Experts of a small language model: a softmax router.
Below are experts of layer 5 (counted from 0) of a mixture-of-experts language model. Rows are named router (the router's row for the expert), down (a neuron's output weights, with its number) and show model dimensions 256-383. Each number is 128 + 24 x the weight over its row's rms, rounded and kept within 0 to 255. Numbers have three digits each.
Before each expert's rows: a language model's description of what the expert responds to. This comes from a sample of Wikipedia text that the model never trained on.

# expert 8
Sentence and section breaks. Sentence-ending punctuation, paragraph breaks, table pipes and heading markers, such as a period, ." or == before The or In.
router:121125096140149139145099104123130084120147149122133170167128188139111086149101132151129169135128124192140110163105081096119144115108148117125125073122154148183157163146113134150127133161127134100113154126113110124117093096099117146112167135149158149129085126120136134156110174091141141084097144147138132136111114168140138137152145146147159131129149082137139127114125118100128103124150
down0:130138111107107124105130094166138119115120163119156102139157140095142107153089108105146148143084133156164115114131079126122150121105131121136126108108140115148124160136104154122138168153097119116147179051143148106121148129139105108109115130138158172117105122086122138172115089097126101127121128133134139115077135151123081104103120098100139157127194136100155113167117173090131121107125
down1:146122114092177108133127158148137106131097107181106136108111116124122103128132173116121113107142153131133140145136129073117134124128167083135096082151130163101130165117152140162121151132099139119122145124159143153141131147177082135143118078126131142129144162128172154125162149113102105094138074131136078117136121141109119133116144132142148117112117189123098146113104127124132108140120
down2:192135114126082111127137163148099106147153132152145137138091135124114139131125120166172118128132154131082107150107149115111092132117121115131139095098080126186122136101124135103122155100098124122108134178119182148107144099149077103131107169108127135160098153132102121135156104120129076128128150137125170116147118139151157136109110128148104149149107124122091109131106127130139140147118
down3:110150141125175096084092146131110139137126152181129111108098130125186119087134105128113098125114148120143148108147131112128127124120124109109129123140140124120098117128105126114077089104112115144106098142112085177130150161146106155087145113142078141101112120122051153094132145099098117148156162125080128105115154150148094123136119121121144118140147124115159120130129123179117123123133
down4:152146157175144146128110108130147164131131139169173122124141104131156144079137110167148175101145084120116141140110116141091133101139135116116105089110128147127178122171115172093113104143112146116118131144112103140125142127143115172087145077115104128136119135157120090117157141109108131112121123163129151160141151095156140121150125116130135108136141123127100094136133116143127089096122
down5:121177080130143140147129118141110115141142108131088159106100102082140128108099150129080128083133104145149149134149173133121142095140108096122110108166118133095109121119128148111097081144113111130140134099151155128151132141136113128144121089111079104132123139133178173142114136108110150116126113090117133157112101155097159147174139109135129117142094150159124111111129117143175136110078
down6:121113130099175122079169138122093097139103178117145122105120166177116138116108128105098111092154131092144127106136127087153123176119149131124122144154164107194129145118144143170151152110178167124127141133180118129120100118114130105112169122187150108132162132135120114117121135163126128092113099140138160112184156137072095109085158130174159162106133155124141110120115154123090116133133
down7:090130133173109121114116117135163106115141115155156165114118115139105116125089134161138134110176127129166130138102107106137155093104110103143113103139122137148091167121134161154139100125124119127128093107164087135084171106111125128106108115111123106118119107149140086090107155111102087093124093134113141130123110143126111110064121108128141143119174121144113141128132136148077092177084
down8:150068163125147130127124148098098113149118100163133109120133100099129105100127131139147136152176097134107093116128154140151160110119140119145139121117092134150122135146096094147137154134104142144131093113163111131124137180135141090126165136140124116135105179160101118169083140110123151099141145140114104102144143154072100121171106107124135158068106080099135179158144117133175116154145
down9:160124135147134159130154119124157107074129097142144156146160116119130159133100132119146157129123148125131112173064103119096131114166142154152129141091095140117115139122116112099147121089133144115161102111121102147147175119141164126131105172155114139131129132110121127141135097155093149151133150109084116131134152147109130127147126156093081118128142146139133128068159089100157140137094
down10:106100119132157139101118102159152135128124134117141126110151102106159095131123150141158112134138093151107134147131095121170108148116159106126110105184117117161085157134083145118143132138105119097112140120154142133128139113135138158135120141125102160157109134123124143129111119128103153154162190140095128147132148126124113142123136098150125150094148134123101114101151156149122093139145
down11:157132092148127121115136099113121090136104133133147107173155143136094121144127152106132114163117160088136108118099114142136164126082137125119125131104067143130128134146133094130120139138124115113125112106130125144113109081124147096141119151096142117112127100118127154156130098131073089126153099121119129169164159131142116076141096163116110133122132145120122141146140125127183129174122
down12:158125123135121118134100136132134096175130152160113146134142077112122079158132130156128139161134100147084117127119138090148133105155132114078110118122115127119125101118068135126084141096124087145098129148142152119161131128142116105155101087098141128096142108149118121093144096135117121158112117130106129121102121100125137104139101131093128136136147127168114179132176101120107141091132
down13:155091138099091160122134153099132114128150137104120113142130120110116118100094129144118113118108111168109123137126114155124131173119145157145133128099133130133118185141097117154099133143148150111136109142095089124085115120097121126110146103130164163134110115109156164167096153140151133095133088117152120127139064158074121117185125148118170169119159058134149125108129128122078119085146
down14:137150095085119189104104115121155133108115131109132122094125096136136100141128126117114179167131104107076144140083139108171127121145084102157164122165174097137094109123106118097150156131173096113113118114144144108125102152116147138130123122123135125155120142155106132115132119115104135143109129129078111139105140079138161139111119110097143130162088155136120078196100113145103135108145
down15:135173152194124156116157146140172156107126118166129098145150161110145123144135177135102144103138112132162114167155135105151145133127096161096134120134109125116135094134155085171160123156143094147123102123091150141158064126113127136141091138159147102148105187159178100141132109104100122138128120097134133113148143138130132143167156110098131118131162171132146143112139145121118145129149
down16:162149096145126128127128118157144143143091124142122124117162116116102170138147102088102113144151102117172152126142132124163112122129141118100135134102146143119131119101112154131144132114118117165127140152159137104124173141100117156112150111124159096106158146128111129161167090148081148138156105135121136122156134116162120152117148123113154111122118169150104097123098070151159130127129
down17:123131130113103141111124115098111100132144126120143113142128116104130098136139084161119142139088112166169119126091120171116134110112157123169119105142147128133164168140058146124149153160087096153124075115122103114127122116127163103104157127135141130154107100156107150124140110137141125162123114103113145163094086175105131153125115173138152099138105094141135141135122116092137120127116
down18:132116124142074127126145150094166120136079124109164100123129164119155164104128120137115094167110091122125105120133105121174078121106153132143085137147135167132145138128126137127137174137103164144115115135140098128101113097156161152119109156097158136142116112140108099106129126167109161154191124136093095098131180142173091147113141149120140129149118136113115134130109124144132149123126
down19:119120126076158151165109154123074140141172153119133132147111125141112107112088113158099125128142042148163143123107095174116112116113155115145167169122114134157106101105120121144151120114114150130134106125122130122131149157120133111135124137126157163154147132152103127136120140140147129089092138147109139087104148108120164121174095053117171126105142155127164095101154106105127128093151
down20:141133119123148145150128133122124113110111148136102147133123171127136134145147131113114117100166135123125160161143097187176135149126163155125142093122085121195095140120129160109134093146089157142141154110120137141164142143122119150153142130079123126138102131122106135155146117121184130131163134131120119133104130115121131149153133142068126099136139070155109117125119147094137108112128
down21:098134166163149078106110150141146159129097063157137117130121060119123155098154137082131061085146147098171152110140139136153087182122112110123102144100125100102111162110159100094168107140117134148164130120144157081106102135085085131110090142142118139095127140137132140146092117117080112132126132119132122114122144141104106077123164106111127102125118134111119151130140119133114122157136
down22:154120134141134113131141114121139111107135173129149114122150162123146124164123147083152142138135117140155084106131121091138168123087105096147083130114150076142134125111096171119118119143131145133095112143129152117122105142125104098088114150137132147122131148110164151137113117154184114143148155095136146119108134169142133069153106124165153122106141154092138128109182131165115154122134
down23:172104128125117127150097126167102103123136173134159134118161164105140100147152165107105156103154155124120118137139129128129147130141157087141129124089132129085112142080112141152125159102151135116115133082127136139130154136142123111105109121172141135142103144119104152163147147124136118118128140124100121100105112133127206139092136132164176122112122122122117098102121118115127177109129
down24:136109140118149122118140114126116152155121145113142113099122085149150131125154113133129100145115108123129155088144123163109140106146140112148141153167134153074136100124150141109154081116081106160100126138123101123150145135161153122103121145130095125109143141170106131129147122135127141126152131125123124154137132117097099130050145100127138165101148122111133102150122130135144117116109
down25:135162116132150136151088113138089113137139135151126135089134132139189103163133116104098161157175184174134133153135123114128101146148154131088161084141143147067123079162148146146089105171105109103134123138135141139160152104154141145127120144124114142119107102158137163161111156132099106143134114186113117149128098108145133155135112119106124090099162136145116163121118149127131144115106
down26:095160131105154144152120098117107082160100143135130159124168124160142126125102095177122154140121171146134103157131117126104159111089140166136109122147169137143114126171091135103167161164156140099159151063106150121132104169107146130116155130115102172126089127136140103133147107102157115143121122120159153154087125151112084144134127104148125116104120074130105116101125098160126155146127
down27:094126122140123127131110108132108140151143127139129087119082151169108116115112154117170112121122148134153157159118098090093131115086133149123103078140129121192125122142201176145131099132144151153078117130122136128084122111095104102125093119119105108153137134103129192126162151089118100126088151157154164191161141135130174166115146089136127142118119150149115106096125117125097133154115
down28:114118155160148140155140104126149150141168122138104086128159177137156117136115145165129163120117104117168085164148141153128173102140154129116095090136143144115162127136165115139095114147132134086125136136133097116146161151118094114089079071161069145145102213137173135127150092128133123148167165122160133122141111152100094123108137102140121091104168113114099155113113164171154121133125
down29:145118179185141126148168122110169136107118113124141109121168147154147129127092121085161133111105148084159116156113159115100140147090179146098121145096114064086121132091114134071126067134141116150083117138155146144134129141141157135135089102148049132138154126086128136123154093155138119155143174095151145158083129144118113130125135136107145144089167151110134140119130117146116141121155
down30:085121116148118147104124107115128095150138123109105088121100099141161136130166137137120123158081137117183088081116090147145185149140149130144125152115135162146124144098100132132119151126087115142109118128148095150110141159082119107123137134129101140117124094111149138148089125142144129118126100083177102105136121106129123147180123111132107121103138074148107110125145140140133140141140
down31:104097063126157146110101190098081147113135124145118099103096138133103145123132115139165170152161158126110100115082129141134126115114145141115114162166132117110070131115164117152123147141141149104108114132128144147124124122092110145119143116107150131156140146154143134194141124111125122113115096156138169137158134114150109149163117138120092165105097094129135145139161145153103142159186
down32:138129109070147169128078109137125143120117113161096111137145133108141121152141100097088127110104125133135150104132145158095159132154086154130140138134097123141167102113115150109143132086119113182132118106133078111147117131144105162090110116103145158122124139132143145130109135095141141137111111112153134108058102147115164140149133124117132131097102114158149142114112148136151138147133
down33:099108119103109118112128154099107132086131165115099119182146170156162119122143146115155137146121132103117129110169139154183150133140131104145131138149115149150130123108079126131163102129183141113117157125129079148099100133105075098135122122086146153136072122107086142142097128066109146113107135103134136135100130114114148135134127121161130134134147097173146110118123148088135123140123
down34:147088119147142139122107075106122111079138125111130129110164124145183102111084099095128179113123153147108146101128154177123124109139150124092134111113111110116152142159117164104117108114139119091139079139173126157125143114100146147109122158117130104119157097102092106143156119117146134085129139110115160125100140135122112121136146142150156158072149116131170124106140126170138125123104
down35:147107115149129070134098080083126144133122151150081088133138119133147135144140155114096138118085107060107167159137081117114123144099139140107122124145129103071112111109167126092090100088095134161100157146134128120094082123104128151133137088112117145175174175113105141148129101138136159110170153117151154142087173123127138131142133152110113130107175143142123161133119118162091151115138
down36:129117162145099133093139159146134111108137156144121143105167101139143116128158131083132103128171093094127132120134177144146136132156126118149178132146170120128097125106164081110131130103131121151116117132106100107174133156143119117103122115085118119141103127147134147067145110155104151150159092122161120101139156093135142137158151062140127136119105148115119112139107156150131141068165
down37:116159103113115111113145129090141141142088121121090078157085144102098141142140107112122085137087112085139135088107095114119092182113115117071076172122149134113124104105132158138150117111126128152125095153135168152167127117157125151106141150092129111111093115083117111107114140107094100095108132144112145154167115120086116120133141160106176126140118128126136109095085106142083126105095
down38:121082174132127136149133119131136121147163144115148114128116150108120105132094139173096148085126143127132093151118125141143152194146191155138127132120150168152137107139125153129148143136127178095122089092174101156083105105079149158119163150155109083096107114122104117110145103138102133147103121160071124138150126141140115145093079123118118113112138092165133094145145145139145092150141
down39:143146093119154141109136181148120132113094114121102144124143099117063148143116159092082072122143140128067148126136130177159090127116176144116124147172120145127135141110126113184153162105123126158149141118123110144152160145093176131118104112063147109099101113113119168120151116128137123123168131145103125137132115111139095136110130115151107150159128124164131105147163132123119154148144
down40:088099127090120117150110083078140067153159176135113137171132135122087156159118144157138142097148145146176127148105113121125142115130147131171138102117117109145151181167131136099138151157128080093117092179115131142114127131126105107116153133183111164121140131126117143114130100117098123106122113112086138112098113149137143145083128157172168199121131099080086104135103128148103112118117
down41:111111124120127148123103163138172158130130128152148139116142141148120123125130128128109121134107150158141147156114129111115112188134089152093125132117111142145097163118128113113189148139093126126136160131154146153135132115143167135116138107110151138101151122112142131118110178166115135134166107133123141091129152114151127157126160125129127131141111145118106143156139129123135203108139
down42:154137100103145135063132162110091116124117113124141123162131137146125122117160105118125123204127111087124146156159125175124075105127067147120069167127131164171178134111132137114145116126105139092080073161140090109131150136132093143114145123109176110128113105145151096123144096107151144139172094150165118138086117105138133135198118115114119145126147127166082147085099090150091117118132
down43:125142118096111101071106140146136165117123099161097153193129154120116105157132140176128099143130172117140140112136122123114125140177129123112108137094116127162117152129161099127126123103138122110144121119072152109091120130111130132169093144111164122130088114150198088161119160148093151127140119148072125137089182128126138144174122132118149108152117094111136171112106149101136126168127
down44:112115117149132130094138132120122104133138197089130131151154121083097095142148146135109143128147076093141126181140163122140112121132163125167173111111142144129131150085140118142166128107129103198109152133158107101146128121106153138121178165138154139133132133125137123081133127139126137174113120160076142101185146129123163124123168118155132173117108139098186161140094161149131099148153
down45:122101134155117128138128121127099141121112151136110117139110085101113095134148120119095154173125136144128114146159126164140123099177135119124128074126142104127121134141098109140113106155133096114120155125137163092096102136090152142129135156133142133151118113107132135124114103122110121108166177128129136128100108090146158097168111148160107141126108122132131140119091096136160089089140
down46:132135124091132156137118140165088165123129197116089139143115107122141091138123104128146132167130128157126136170086139120159124132110084148117149096153102156137144119108110154137136102124159097125140108132134108137133129145098157174101160155179125110148150105160139125152134160101121150099140111114142118117147121140117129129124172134152131110133142084137182153128152148116137073106152
down47:110135111128127110144142125120131119129080146112158170175107161107091156108132134123124146136094126104108129140119105115105162086134131125148113118131156156156148159189153167114131137157178137121153130095126121105120131111101138104076104108160125141136108109131131131148154132101160152151168094138137112128130122128112113173105131163155143123135130110155113166095137154127100129109125
down48:113132149130150115144147128153137131149148115158109133165102110126135129132129098086129144098100134128141123089091127126161122101115103146108113139110105140150137091129187115117136104094110138132103146121120107155102099094161122121147103111184137126144167125138167102081163125128088090116099142099125148122143112095110101135097130138139132118080105120112113130113148160140131146139129
down49:128120169099151122121130126121136104124107097144118090139136130128116092122128155129136138119174151115167117128144154116128137091125145085153096117144146132144125136102100123127154075094141129110120105163113138167115111141147139116113133152157096148125134138123150122142145109178120133140130158136156140136158129117078133107146133138154109156104136114104101104143151166117127163115178
down50:151134136121166162167141117128167132168122130162093129150205145111127148117134166102145145160123102127113102151135140160146123100124113187127136166090140107126126120101176145150115151124051146148152141125123138109112144129141131142153079144101118108104140149113165141134100098137145123150096116129140119127167054151122091173111144121145109109090137129125166169142159122132141156154128
down51:156132115121115151133136131126161091106106151133134145109146124156108136098100152089109118091097176143127138143125092144116109140099170110137128083120168123134111145140100143130148178127093120118110097114122115138124130111169108123125123136112110152151095119130106115086107066142139089107125127122141142147128133116097152139129142157127164148136127141161141128080136131128132115145110
down52:131109134119111098149094095092128140132093113118133123119101078097109130103167124172127105105139140106148126107118119122157162160101106133157153140074120103156115113119150140086143177140133100153143132151124122091142095116088088155140099082106100148178138128110133139125114094063124118160142155195130107129123144108104110170108085100103091115107129125115124118137122128142122119135142
down53:121168127131130131113137109109114143113128156130167137156103118098138126077133163084097120152111149133138125180150079165155129102128152122117086141108122111136101171133103123145144163131120097124101144114079129149127106118129083121098118130081162125134117102080130132144088119170137090111189171147158138177127095145124127106149139145167157121163124138154120125123099067099129136120093
down54:108109120124142153165152098126128109114152099135115139160149156137144126135135131160104132143131093143109171106146105098147163112096123160090127090179133059151095130110111130129141141103130168142085144119138160123137155150129142128142138135096083160110092143130156149150120112109154147125118120100123171150126144165137101132164136110102112107113073118129095095170136122127113138132096
down55:145168102129136179095129136152143142150099126141108116144107139107139115152170126164122120137128098103141174097126113197159112113168128139187151155120133142120091112117158125096162085103148153173099129142152139124127144089126123138126116143121156124123135159116136119110148168101142149102139099116145131131118119134136131130153136125175159125183115144111125084138137151157126099137140
down56:099164101055132126122148151138141121122100102101144146153120174116121133095149080111138116096113134200128077168126146093136123111147110141155103150121142133131126164109137099180133115141114152148142125132131135133105138090105133118135082162122183107104154113119172104127105140120125135135133142110108117066107148124122146115160115116139172149146139122108127122084140125134124135139180
down57:143124155111172087120158130158126142103120089109144091121110070100127145143179123118121149134101126090092111137108162107118131116113127124141146154119158159115143131144141135126096111123125118161121154084124138132100137128137120133137164106141159095131116161144149073135135103110123155100131130075139103120167143105125103131116146108132111107158153111134128088132133138146118144102128
down58:119151129112148145176144100114136133123152132165127121164114142122173120150137105155182156107137119162170165137087124117079128174103114164147121144101132121112147133161138116153144134187165142161088164170157141131133153071149090109154136152116117149125119176077127151147149144092147100146117099151103145132130091121125114090090089120114102126104177161130092118147097083096109160151112
down59:151114125168134128140125127098118117112091112116122106146180102110123124099088145135127126132162121128153101105121110130127111151122128107160153122135105171118139135138123134144156132136159181162121150184124103121150154127162121153130131091106142112149117172182106133086134122106090131128172154154149136113134105111118184173112131130118161139115132159162084154140138102153120116135124
down60:107089155148129107134110147130139107120127113129128128129105196181117132138125117154163102127114156159132110095108123136114120114105083130139102100118145092170087131123108161148123096114130125077153140132146138105110097125099119118098131173150149172141138112122160132085147135158121163147102109084104124119127130142130100146111152133081130153142095087104116132088120122149128139114133
down61:134156108096132174154138144138163081164160151147149155140121148112112130144113152114112109147151099106155176110116129123070150119106146130099069085104120147115138115132103138112113129168095101132087140150113138124099117110116157156103167148169114145101106102125153134161146120125141112087150135128158098125131124116140110135147123147111135152111160107113063128156147126128102136108115
down62:160121139155147098125106129098128115175125117130104112125139127100151131144123097136122167169104127142103134109136142119138148103135139091083144138143110158127188102162121136146093116140154115102119149116090141135117157105113131126123138144141189142130149087161128186131120113110135091102142139135117124149122106153110149108146090151169161167120129103152106088125155111158115074103127
down63:102101110145077148110110180122130162100166153074140143105145180135116120080106083095148120157106110110122109125123137102124143155155141152118114113168132157108128131136111118101159123123150121125171087149117125122115116143134149107157118154143116112110154120135102111109147126165128146107107131156140158148131119090126096125116104122119133108143148116134164126113190140128113090105132
down64:159130117180154143147134162153160128165124174141105134145132123127144095172110114166102130107111091102127166146111120124154090121141133118107133119122124156150122135121106127129091102142117112108139157139149083111114149156111109126097112118131157134087183145135129146098143139115134184146140117115106117157084136171119138104165127114132122100133146118151081121168078130152162190134147
down65:110184127133113126130155109155173157163081116149154086175154133174158135094122098137131118130090153089098131133112112124162139137135143122108115142145135098119116164137143096107152106130118110124106139097125162116129167129151147135103118111110068120109135174097114112147136101146117116133127124106138123165109161126135092125164108149102103135097122143120148126127133170146111126096143
down66:186142140123168105143126096107132111143143124110082102142112107142090121135169136120120121099143161109121128138139121142103129106104120124150123144144104128128117067142143119130131115137095143096112139112149119111161139127128130142096136144136068121122097159145108121128105072133100098107121143154113168172177150094093089114130139118084137140111146121152112129170103186123138131133155
down67:136136132121132115109103165112158129116112099148165149119123148150123141120117176153114155107125078129108091111152132098138141116088124161124118109130164110105125112078124155158089131127140152121141127159133133148111149141132122118128121095137134128139100135141132097112156148136131159108094121175145122087129121125135172155131124153134104115143126140123127156104147101136137118155111
down68:128111159120106136116135130106104132142136158171151176150102114129120130114150167143124139123147095094096120126105113139161109150120162102129077099064142131103133169122124146132111116094139148139127161194126149125115126103166097124123131157137151149147099129138120139123141152114114137165155112165139116126101164131092075128123124113109101134150122074146090145129077109108130181118155
down69:137113138124117089108108126127096104126148138100072109140105117154128134126126130137152127115106096117151092122189119137137097073140141159134145116090145124127153074137114121110115128106157084111095131125157100067128104107095142106104156159098120136157096120130124105145142113156112163124109141160118116135154112125176132125167176176144142136154160143140103138127106098125139128135146
down70:143104132136157168160108123125140085145141122122138061091145150154108169141145132117119113110103123149158146118130133129152083126078161071111096128097105142103125120156114108123093141123123168080144133132126100162156149113109123158172105119138104116171152128137164142147091147088151129112133122112105128130138125096118126187142213144074157124132142115133146152132142120147105098109097
down71:127155141138086182120113128159130166140113085094135147177148145144168161097161105087137151125154117135185156113132157159113092117113114112084132143133128131120085132127126094140094116133113150126170166135099100096140138128116149153134101184093125121134110124127116123137151149148112093158133145105114104095125098134120145108107163113100172124121076143086136115147101122099128099108104
down72:144092150121116170104149147148116173156118106110131127139175100150134103136129161102161089163130127102168124109146148088105076142123092137148139119128154107117111141106123128130126149067149141147132101124141112114142150106124135113134137098078117128126149124122170083058119118121126148136144165111115138119146111145117133063174161103152092107144105105126159091120138135144118137167157
down73:173182110145130116095115108149115121083130098103124159143088132122160118134115127130082121122150131119146146093156111127122068091118130130077133088075119162110169111175138188142129127176119129107137120117173109107149114122169172113125077129111119112173106118129137155136148180180099099106170122113109138092096140142127108160145145128168097109124157101108156127124149133130140098172101
down74:092145140156186163163130168121102148143163081127116139113147089113143125125115124080122135107134152120115130132108122117136129106118165150135113130149138133162096103124120142121153151139089097105140146156100141140136132148153113159144106112109114124105078116110136131119110129160165153097136120090129136115158123131144111150185123135132137130097129134085144110128180127144128152125160
down75:136089117136156100129135155089136141115138122149183139169129142131138160115105117119090123122108130139094146127109112096105134091145130090118108092092120141126140101164122183150108163133134131135154139120140090166135119116099115093163133120151107145120128115130135073154113151132124144055103137143106097118187126086143130130120125165146106104063157062172126120122135099113065099125091
down76:134112087093110173085128156147160128163106098142154143128099127125138127133130189149117104116096132169125122127097119073119154098100134138150155122098107173129138118133100177092134169114126116131115107072133092117199119089144144183132113090125126124112149137103147144151136135138110104163112082098111137146141149145108127160119130142083135129106134108120098155133108131150122163138116
down77:142139146098097151133118119133076091082165120123154176128139135153121110144096145138136134112162093131106118111144114142125110164093192113102151131166139093128100118128144139170131149172165098059109074131138100118116138103114118141123143170100146128146118095136129129135174158139157134081108143120105186159190139111085112089147103125163122119109146092123102122143153148132091083137099
down78:114130130123126131096113128118101172106116157101150162162111114115146119160126126147110147133129117171129140158108141129083104111158108153125160139105135141079088137156134123116106119110098146128118087125124178162151123124109143096104148132062156090102079188120158106152109154184116137134165125121111114112137145163132183145159153127116134113189122139182088153102108110149121154144127
down79:128120145159143138116149110172170100165143111097130139129144092093150165153145141113155081147160105102123114114153134101132114153142097114169104145144084143120129140128153097120103065137092111154142162164115125141112116136145151147113140149116134123115105123128143109111089091123135126141125142158112146104139078184135110128102112125160090151077108141099102114161108101168104135160131
down80:111108134109146142138114095178129125119122137117085116180068110140113113131178102148107144110154124148109145102163124120116108126147083125174150105146098152152120118157111108137117108125136139128135147144072100143112172145159132152113160152138121128122134104140142168114128136048130135135107107063138115152087162108151117114114094190111139094139109116136133138130103119142142133139150
down81:120105151130147134145132156141110125145141113138123105094095141092106134144107126119095125133178143142100112095117123093169133106144133139146103123124137124149092135130109103113142125123087123145094165168112126139130132124119112111132174121166126133096124148139138117125105086134125104159152094175108117130136117129129089138132110146148102156095120127138114139157147119145124129092145
down82:140119104182099125088136144121151155149104125136150169155155115122107136133089111136159121138142124150123123136099063141130108145138100105148108101131124173164124109133083184142139106111117120131125119130165113103080112085132125113113132156124144159088130140129104132110111087107166131117124110134161134129126107143149157098084082105150113118142104126149095085135103143117117132143164
down83:123120158107105109110160118102105098114108150150109103143115107117159130152157080186133113127107129140117120121131120136132086139080136091149136101158137112131070109119124156173099184094094160127081092120137121144146121132162122157086121074127133136148091122174127147140109161137123111138130180146112099110102116101104122092151095146143137132144100123096123107091138109110185142158121
down84:156144146117143143126135125151097102100101171144134161121148155136123124097129128121146141125134148122090126106138172123165180103120124112140170131114183158161160142132114111115137104134128107145090153166132123153139148132124111118112145112168132127129141126100091140085125109135107148082130139140123156123130104159147096170140137120167123106089148132123141100127141149114109099113120
down85:098183145071117145135125130175156102146113111195147108159100112095155128130161129132117126104132125181139157110145135136113102116135116067077081093110141121118158161155169073096110148127104130142115123131122151094099110128140154147095146102152149120111124095154130127149138143132147116084148152128121098139179125099115109156150122120146117138151125131133177112178164100100110112108159
down86:169055135130166134132142101103130137075061111149135121129111121130118104081114148081177178125095085142154132126084132124137108116059151129089156149088133149120125110128150181151166160115119179078147163128129099113153165146118137136083112157139096117169151143124104121117111174125137138128148121125167099108101118110121137179099132122112128094126140151107129139100126152118176138117104
down87:111145120164120114179168144131164113104132142166102111110168128163161135104165131085124126092161157108143097141154124108135157101116180090179127172157121109094123131114166121126168108158129126130146165099137116186169129120139114171138127139138087142194098135106119125127139126146102128122150131122102147138124126112160110130103140119166148113107140139164109114121124150153080140107137
down88:138105123113162093090165116102109151121135157143102112117131108133147116150143116100149129089145119088072149094135201145107091141130139154111143142107107101134136147121089123113129085069126105153124100153094174149086170115181149168088117147101111132114104120163100130077128088143086162146125128103074108155178144093148103123126157151098157131169122148109133121134139143151108147142149
down89:153078107143163104114107124122127116114128121141115116134134114114134115107120118150147095136106124112130112134127152134144167132122109164179153145106111114183102130139106111069124124098123094140087120155138148107133118140118151098111133125129108153104129129089135109144146136111127160111117130126075158151110162131091116122184167121125142119154141160124078108084136124139075159095087
down90:142158146122136134087147109114123071119141146129160150163106119156138185100106120099139107154139094146116154140099123164126126153124103139129122155105142110112136137152114116132171146152114105139173102125173163151088134164152088109157146137138144116118129081149112106136144143141122116130129105136148155131172125107132104145136102184123142141142126097166088093097139095098092152137101
down91:150120110098105173156131142162081142137137135145180164154133164113133082128073155113101165099109162172157167155131098140131151154135154145131143127145108154192101155124091146141127139148132150106120119086141172155134132123125152092131173140142138143145145093150119153103133127141164154095089116120091110155109103159182129170115139140117144101111168141145119095143135149111134105105118
down92:161192131103106162121177140116150131136120140117069114080100099104124122144139131104139146142139100104189127115143154102155107149095093128117109087127138138171104137107156121133103141113134159116100145154176159139121151148123113154068137135133146090131114121121128125129086124153152094145112176132184129123182124118139137097145097124104095111146144104144129094159102147122125129167147
down93:136096091123110117129065148123146148157115126107102135099106130146104130129100152164119112098147118141102112154068072126155104149137103119131136150139105159146152154109117109138182171110077173121124134137149146092129090087116143121150119124139167163096086104112146117142073123106129148139111095148114071169133140154089124114143086130141081113113153091154105132120117140113142107138124
down94:140144117145117100183098141139132116105117097130113083146103156122136141112145127088081153106151154159170161141134109100116162124124162134141126126144106123110100137163113139133170159123141135115110185083139119173117141131162122115128159142147086164135182133131109185117155160169121123111129145137148062176166143127138136118118132099107115117146101115166133145086138125112145130114105
down95:157176112080083110113117166080157116122106159151115103180137165146109123139152128128117145138072108115164152086172106127139114166129156123118130118154137130157119116139095117107143128131117131152124107123120169103076097132121084132112092134111159139167144134121130120147179139097138101092102094137120133124146140102119136132140138119126137115131139188121117160157124093095121154177098
down96:149159141167163116170165130118068078135132129128145118103119112089129081117089132156144145119115147126129116139140126105133135150137102120102147153180102149132127115126144132150099200181127123088150125122145101111158132138178126120112116120153129094141091120117112090143097143155100126146095092072099133117129112110120089141138132129088124126116119108134148136157098124131101105145112
down97:155141118087163148135147115141125094107134087156157111143161136121087151153102134135168139131155080143122129157105184150114131128125092118092079148136152154145166125142140141124128141131116113129172133190141138128164165130163147130080126088156148134130169107077115146114136080107179142081108104123110125126103103112122147109124152141150126116149096102122131151101166135138142125133176
down98:177126097089120134107131111109123146138106147123118100121103141072131159119110089127131117101114130163162143115097130170102141125131114072118158122129129106145094102140132133185148154109133200136115141141091138115134099137134160111112181168143125148107111126132141128137135136125143144098106140106100151100121124131135166097089108118130142160114124113120078101103139099098098131104120
down99:110121104153129111102063115121071087063174118115149141149078156147165128145154166104141119140138140133120146139148132119156126120134130140131161157113123120133077130111134127177153132132132142129172128137145174128106101147139128152138134136095124124136078132109148104133087156115169150125105167167146133135122125114131110128113167115156162104140159123113164141153084157123081079135115
down100:146089159091082089125119128134123127123084084110127164110128153144120115112121158140127110132137088114077188139164138076133118135070129113094121124113129087172107097158149099113188148143143158136121111109111097126106124078144125157161116129106117098103123119137123124110114136160134110123171157164146161177158111145128151111137130099094061115146153110100123135166156132119127105143141
down101:124112078141116141142130131103104092106124127109144158116134172130103151160102088116119126137087115122093126134145158092146093105143168128103138082131142165124142101138161120167165141122176118092132094123103139151149120121111091133120162100109107109148075116145133087116171122135132129135131166130137151114134118107105129153137161125170133132164108171147138131096128167156121118095119
down102:161117110153074106104147135104142126132124086130098098148120105081127116155119145096114105109081105141153145120112129097126150128142124074151112092153104147126134122092111154140140089157134132144069127136101092111129119121155131154166116113128138123158141133124123124165134140091065141101104105127143106150113112118141135134131127120114127117137086163166137131092137082110088110132106
down103:151153140187108152174141119138108123154118133134103099118183137120125161129142146126118109127127143130133133142129154146106141131110108145153157110147123146151114137118119112104103096107112080117109128116153142126151134121108125143080144070115063143127128144107114155085164096118151112112102115103168094165176153151070138153092149119161136121071128066111112130175122090135131157135127
down104:089116121124130101100138157098150123124111060112157129116117148116120136121137108110134096121151114142102125125141103104099090138125135168157083121112142115154157128087110108124149137159131126198158150136139121139125166105143123131154176101136129141114101141101076190141151113134162141134181154152139106126135121108164162120088132122154110118159132135118100137143108136114112120101157
down105:102126119073124134129132096120125096154137138151131127146135184111110142175107063138124166088077096143116154157090093125125148123169150151098103092121131132134151102149091164125141090155090141093127159116129129129134129076102081126104140164144113127109144145091158149129115109149133116122102122112122111135150078110154087149140080151156125084123153128152129098098168153146119125139160
down106:135100157141092103141127092098164147143139128174141080168162138113152124099159123084133078120136121084100134072130177150157157149152183153118113135122105105108063135111134107134113117124118125168126098119114147139106153120141104147094094151094086136126110144092145148141134056135152136172131141125065130131111130117153085124102157119089111113089139120107124147148117132129115134128180
down107:151141152109099150127096109103152096155146130124098141170129138108090134107147138099102127060150118127154136091143114132134161189131149101141103148110110110111165136074152153135108106155133120132121130140120062105124139108103127108106119145123128115107137120125122170158133131101092069149124137151144140104152134144136116099096124104103140153136139163119129150122074147154116115119127